Experts of a small language model.
Size: 13 layers, width 320, vocabulary 8192, 64.5M parameters.
Experts: 432 tanh GELU neurons an expert, a sigmoid router.
Below are experts of layer 6 (counted from 0) of a mixture-of-experts language model. Rows are named up (a neuron's input weights, with its number) and show model dimensions 0-79. Each number is 128 + 32 x the weight over its row's rms, rounded and kept within 0 to 255. Numbers have three digits each.
Before each expert's rows: a language model's description of what the expert responds to. This comes from a sample of Wikipedia text that the model never trained on.

# expert 1
It responds to: Month names in dates, degree and minute signs in coordinates, and colons after infobox field labels like Postal code: or Born:.
up12:085170183098126090126107185071078104120136159109089156139065150132145109101128073107114118137113114155103163080075156153158091092045166210077162143095112122103077120091098144066068160155128129138114162142086092095134077158101135140102079138
up13:150134096105127131129089100113108078111100171125178147098127130143151140165137096074096127116116193077065188154117153106084057166117122178091106128154094123105118118149126169134087071146108145148053128141178122152152128106200147088104106150
up14:160115136120145124109078193155088156183129075117127091133134119118106137096099117084141132129120121112149191148133099104147182163156118103129106133096111102135081171169147138195086125135107121204133087156124165118047084121117123124188133193
up15:119180155098158098134137110151097100172062131150157130046113146136148157135123152147138113096085106137177122060118158160160139156145105102147060099088167124133095075177168129143120111174119081191152128152173172131107138164133106100096134062
up16:142145094164190016117143154151088148142188142094127094108157129143104122114111122130095130134075170151140099195093160160133068164160200105098116094148174132138124197156163114144147142095144178042149129176139127185163101123046105117174125145
up17:064123093100096119129129120121156066178135118057140178149131116144150129131179163151101116089123128123156145146140164139088208111155147108125118179181052115084162148089148155154189099076107149120197067140138109111135146086150110147084122148
up18:120108138087094132144129142071108117127167057104160074105136056065094109091124199172181122075143093111070127106181129160113140107110122120140090092095092172162189095176135124185135092121171146111173118204135120101087146173090052164130107170
up19:145098101096109109150128115155089105118244135158142099139144082139196145161120138158130124145111129097134089112100142152106101141137163130122161150113143074179178157184119183163096126129117116095142191146137163152111150227113168100102128125
up20:145079160115077143134122131124076138168101103082145141136132122158181115127056112148236133131118134155202152126161119073101126117127101127135143063089109157117153168115110168114150100072131145132160060133113109091119091105188095098120097124
up21:142112132108137119103100069168087118145084118125171143160132139112124164103100151187162193114100102151114131187142197182149122085141084169137046146124125108129141164051160146097137165170179090130108130102169109045088143136193106180078087126
up22:172160088165144141156157132072138137117130117131140082120142086078133130140120135131064109173193184131136122127162092113148097126175026164115083102130098091156113157118129075209140144091118124106079087177098134151132112119189182121164130104
up23:135099140124077175148083120110108110140149150119145082079102072129135142113166128121040117164079162114164181127195179144073111119179167059132130131131104109135113136103122108145076136090145184108163141200078152129108127144157115125121074109
up24:135122120191119133103116098074079183154117091105038143115127109128130123135072184131147101105070186103130094122106082093131123172102108149115138121145176094157105175186093083164157130080122093093134097112171154123166054064130167131191131107
up25:128097128148115152098076145152036132116181133109074140074087142155087088185117126122103227172127151152139113117137085180088108075179139146118057106068197128214186179149125073123134216116115066095152118180164079143189121144122149127109135087
up26:101158126127111102145104118074100050167139161153153174122124086091130088134149141091146111173127129109184135118116145128171136130084157104164135132095141167130142121189123095079108103186095155133143157124118106066098155150185143116136081085
up27:158171145126135126112080148169177144119104129145147156131134111122160149162086134125149174212128183132166076118135144146126220061126110071101054156155153117164102129198067094074106107138175105071076044133184152170149099084147133160083136140
up28:094117174114150140105119079155147107141108113116095094070132167059111137132178138127144138091141120155169112131134105156126175142137112126149115143110114106088083130129225106170129150123203094126169132182097192153176125139236125047125107063
up29:098078128131121180129212106088131143150164133157115098100140142136205079111107141158118126086163115148130141192153131139107081141149201127105099075086139084110131144083145150175120088160118040075151086117142106081118113070133116109151154126
up30:104171109087114143120129105131141144127118152190111171077135128129129162108121141154120128147151097084111143101145092115116145135091123134148167116086156134113087103150141133123141102145161192159165119175098144120146148138114142129131091143
up31:116099124111153101142128112122093119176136134157128088162078106036128106187182136088069120087156117154187127092074085076124107133095130127081159141182106175153182105120130152199148126149140162132097114207126115151105117147154125148155127107
up32:109155103145140153137142147107137113092120113187145112161151152091115152123125155112135162082142164147141139140176120053155132142140127122159153096131148120132126131114175126142128178103157156093102082164205070147139103132059155108098154109
up33:144097155106101119101091075164138141095180147086094121143158177207129098123121128195157096151162123139103113105134106160071177144121136165143102095103149150098115113075132099161149056148177121097114137114099133154110127098133092126118123132
up34:098154104154108172103133148144159105117185108165128126188113149109143137090167129142099131160150127146117148098130063145121156075141177164118155125161089107094130142107045116085088132136123124139090160099136140052187098084169115228135084122
up35:089095106126115152113106171084103091096081108154158118158088178166060141123113094163134085123105126140151136073166152129097106212073068103109126125175085077175061137163142210125097112106078140129102114153092141178111154133125058095122095095
up36:111112167158120161101151121153123159172121118133138089139131104092159094122126125126089166153105137188143166104120098122089123123125160192127182094091067132165101115130175113085105154110153135105209156130155130122092131174092092190139130079
up37:146133095081140109151135134156176175204174165150114112175096131175137123107126171115068115118139110153128104190139154103093079165101098081097116163183140174150176141129163149205202127129153142132085115129133121135134172146066086163149131153
up38:181106177156103056148078124161169079172125125198077145162110135108201124166185156114087107138101121239167139164116107122126137120082116111161104177076104080137095102076165160188163165162120132127089096171050180176117155179127128137087159120
up39:099141127066188161070126169074118084132110147140136116179117140124160137142115115145184200123183147066152156161127125127089146123072111064173163098092179123158143077142112179144172145146145121160113142195150125143120114113137153135171122100
up40:143149144141169080156079087144131139108091123138121096113125119131085154130157132106155156195166168127078125096111127112117126121103143137101147151139065074066143115065147162162124133176111059057141125110123113154135186128107146162163129143
up41:134127148151129085126132102115231132149125126120087154163129133156161116135154131147120148101100107170166072133136130110107146064158080186146129099208097200124164077181120100171117080158185139138128191140121104087109143085135106145128152153
up42:116143103129110180125103135146185115197194126088023181130102171115115145177072171100095065154146095178134093136129148124139107086140125138076077119090170077136144149135163072080182113118158129128181137101108097206099103161159130113108135146
up43:195118172116178200115098134166112155135118100137178156143148167115128115098121129118163150119130130117082130099088166116123159152114055182099079126139120174124112175159110071137111160165147121132147092105161112114165124068130199148089098172
up44:086133099075162156089116145116121099086193129145147121156159155169147107116088164138126108118170136127129132107131085112106073200121123090170056116177174180115127147110097156181130114100065132153076124158189089178116175149125134161178104080
up45:089107050153089116140158159139150135120084102153141146143141148174122075090146105113168135100112114116108081107145135079177137142049114108115168156131093095110102126150084109093069148120076175084128142127135188071145080121153176127101134121
up46:143147126175095088129122122142116120090149164156138091129120095106161138146116124124165123126121082140123105199153146125161218128112139100150064133180169130115078062122105127115151174192106115116130117129101155097126128157152142148143125121
up47:193137068147132120176117086080119107056105144087095142146097093147140121112108148156071130155187158119148096175173114086094131169122133154128180120156171122098099131194143178102131114140162113061126187169074159127123117122072211111125151113
up48:185100172126121092081184135159099134086070115152102057151075132108116132155132123116104111119164145074173109097100170161136090150126148126103127135116119120127143123118137151097201139064101138172132130146092128157136134130132129108161135086
up49:149122201083168158160140087113123066137123145166145160153084174101092133079122143136166095168162116137138140152160117109109146112073130139112168080103124114098120112168088150095114110194125163100163094139101099160111115123128111126179195114
up50:114154182096085095075105139119177143165206166161141142098146154146141157132123147117174161196163131091076069115162096132101109131098089098144149119119082181134115119129138159096112091121163142156169106133174094116124042106162068131121121110
up51:082118169108117120153172195107123137122148107132136136158107113155059112069160159169176192120164110094112135100178157139108147078161147078088164166031134121132138100162115123152120146146105170065142086116143143117139129112085171119122104111
up52:064075138150082199113170147108133132123098181066193143096114191113129181147171094076137163144161104109194107162162138100099064124107085091175106148145117200145128118131125150118091159150147097135108082141126112145156095137098130142167159102
up53:130139161124134087087144128080166096126128113123095073086122138186135103171138129125162143089095134215159111139139099113108113142140090109128092126132091121111080094109126089076076172076073109162067172135142135152150119177108154145151071119
up54:112155145134136151112104117143152175163156172099120153095153130099154187125118122146126148127130163101146159142180135098060132208148132148085109099079144119192119095053183097110140119077122104121102140109109153146222141096103102129157180128
up55:071136143102096199170100133042133165127160144101120155145083182063106124083096138157118145142164175143169154143061043102106076156113138102137147162067147094111146183126107168108127137062156103087133174111059148197158133094202124061158146090
up56:099120167125138142085066170130059169147157159149133100118091136144140114140027193117154132112119125120101100158124100145167094107073078187166118124109169086124097105194098103137155175105133084074125107194144175117082133120122120147118127132
up57:120149132136084134112074078083132117119118153163050187143107083123183152129141101158113062141139062118152137083139119079091190134137084184152138169065068132075155133148155119168163148124137103123132208080147168099085169151152128095106098099
up58:131125065121133134121157074131164141154151130106121138134183181090111118105120165156111157113162134160131222162119185086121145133070170135158078094128124182104119162128084130117138074057097131139137200123141104136108176101126164097085100108
up59:160140122113143153125144115162097085111169154129140163121160150074080152079124128090121095125179128140148181123141126201110113151086078084105121153145101181151077127109178193180130198173135107192170126157121136173140166148121106124117107062
up60:141146115134126156109118110129148107163149158110154098127112115124184096152143197081115080187142117132165128115089108076104131098127118145143141122184164101132094190196165134179097145159167121118100110038130123155139115143126154114139186097
up61:131128142144119136136096143110104096103089109149144086159095132129137175112140107108116135154112118128106119137129151125129164171107087178090096143076187138102179116126089084187123085120154134155135156149158056119137225164130109089136141154
up62:111172122113139106111166119108209141135156195131150179069076102143069118113200115132159152142158161168156162165150109168161182132101068156085106160157160053082121122116156088111135103131174128160121134094153084153095088145117111117157163141
up63:133136177105086096090160127176126167152193129168145139162025099114163133121131135113148169090097142159164135139142113185165102133112112118125112110095097128143097150159132110064055110093124093109154133150158128108147131167230102141115127159
up64:043103079118161133096137185096091131125116135171173122098104115135149173135131188124129143139099123157117093142184086130118149153096161134081195106064095119169133143160115151153083139122123114134169089195036116138124099108147146088112104109
up65:146170070119153101069116126105106137155129157144120062100076099153121158166156150129137163110163104171154136167130159140152105109114113151133025096109136147141128103105145167092135078134119091100107181087153095128175152096159131148156093172
up66:152130147115098149130109143074108104169156096117109147075149148149088202100109139153127068183192132170131146147140134113088148104146093146148086138127164171104131080158209144134155147118099128036169045114073142147148125123129116069159153107
up67:115174101128139028151122121177138141141173118157112149190125098135120107193106174172128111107173088150171138118116097120123111096168104135098166172099128166119143118104093140102108184112191085118165163083071163130092137189153139177074126092
up68:118176122124101198146137091155143126124163112150126128154098125133137124176081172041134158106095135089120128125161167155170131112152130143113150069116127178094106161132145115073130133126077106144082120112206155160148098136107142134132088200
up69:134112107195105197098129132135120122188155118103147158151078136056145207134142119097069138156138094121073172164131120180176087096116154128112147066140162051206057182059119074143143074142098123137118147111100154104199121127146077072105093111
up70:096119107121097138102160132146117089131103160122105144116095111107098166155105139073154182130100182134076111141114117149129119148106109095151125097070142074180093123103116134093198152159139125044086170111110079191164105137059162141152064139
up71:098149121097129163180156133155133088103145134165168127177083099155117133131076150180135129108128106058101138119119156103159051140148133101205153099129135163173128069136123123116164134144117206164114155171152125093164149120101134111140125156
up72:141134131092134193136137140099111117188107089142121215174086138205102083168161128146137058094129064157165197145106145145166179105109128145137129109129114045112142109174125083128043165178129153090168115146097110113147177147144135160116102111
up73:081121151084113172144154129069137119116146146139177107088144129085126114105081061108134137104083140096095070161143144150128145230088120128101118068146150093148116073116078068200135097136083103153152155105127081098136117127129146135108129152
up74:119098145156133118168083124105098107131124111088183178137132143113129132151074132105161234106169141100191138089161156109180155110082122175144077077107154184145073085079096117127088086121174144126119169114091091111101106117124154103091069123
up75:168107196118163114121134172135172107124126082131093133122162134136140067085125080128140122141119142136141088114089099129171145102170087139154145179141136193105114144124169127103067124148134153182143144095045126098141117173141119097071080147
up76:089123168106082175160111099122106170133161182108128128174086151156159113155164096142131132160149155066135111200122169105133104166099105137126141154115168167136130168127102111102151117172127166190201135125140141164141110150148142131137117128
up77:105121101102167180109090150125180127191142104074095148191153091164105091115167121121110129079131184121025069172089156141105112105091100150097186138106094115140123154175158171139089123092081113133123111096205134177140096062161158083143153111
up78:094136133092107126130123134104122110114120142142139103168167138157124134158095189158090064108137175086161179204161159159149129101104136133157086142068122210140159131120078113202157075152099089218140180157181140098121158162084134148163145137
up79:082083110163080150178134083103141171118153126174112149105122136083125106162124156131110063083147136113098085104175095133112042088184127142182137108139157155158104142131112149161119094137089103137177172157144122089082115131108156110086075072
up80:118164108109121167079094153114175123130167096107118141151123133109107108167091083193130140164149105149118149096126072114118162072101134146160141109134132169166127099118142150144115089118167125111152086129136077121124069162229053098130108145
up81:083087131187105109159181155172133120143146074121075125090150156075112163132130149103055087100150131109161126084092101128119127121114187087096166151107162129089080174106072163115115188111180150067145142153127060119178098144109161130141076132
up82:171173120088096052128130117075125102184100110109135122080169136142111121128115104185113171118063126122159043127113130142096136108142177133125108116090130150157122112190095159090114106110155166153088138116118145138117101092100140064110120155
up83:106109198133136130165062144117110095201156116108145096113135127137126142116142169150131122093138167140173120197179118156145183182100108106169109167113091161168121120131084128075134091094086091138094213135130135116096135116124186125109125153
up84:135122093112026126090129084120101136179168122114130161168077141170127140125095139093074114157183124154116128139102139075098066089120143121172067082134166160169067139128161060160096102141139101102116149176122121137130092120097142134161071144
up85:109099144134176095152107059114146127107141122170135174134071166170105173141142181197155088140133197130157122097125136177134096164117116163110130120078147134142153167191116120167168095125164115139070113128112176116109079205097140099130112155
up86:134127126069139038084129122135134073146125109139143134154140136122130153108121174149173139092107149146111109131154164060115153118106161131035135108141086068146092127104082237127101165131118124113130176159130084119126139079121166110052141135
up87:157162162133113081123137147137190084136097063135111085097133125089117144122103078163119138127090140121175123110151119120091121148204102145147127065131125102074090106111131183140108100072085122146159097111124062160178125094111148130167098122
up88:183132087163148075113168137061136136097171096121162149144108085194163173125129105131141132169099137107113145143134117140128159134109057110076088108142147110115097206164086134107145133157098181125144113147203126119121112120130122140085143184
up89:151112105153110145116134100065113112135111096135168090158101106149184079091087176146073115114167110164153109082130159115175105105115092156088177135077159132080184153170097099127146078149144066076158144099150090109122174109153114058135165143
up90:092132139139102158109154121128197107212127120126109147080111097183087120103136134116161109135158108140117127149082131131127101116117084089096103093127138141087119103129146114123088141148080146135135095106172092164110215143199139186106086122
up91:127160136123093093157083107133154126123121146138146198085069137170127209126138183174132174130156152119077136080148151112086132144062098133092144138098124099112092169164198138151144109135074166135146118125160103167138053111164168128162119110
up92:109132137130114166138141125071114142099118112121119116097105069112082103101152116138077079142122150114131094129080193108107174139166115157139154115173119117129186116141170119144129120117108129099118088154156122169090157114097102096136155144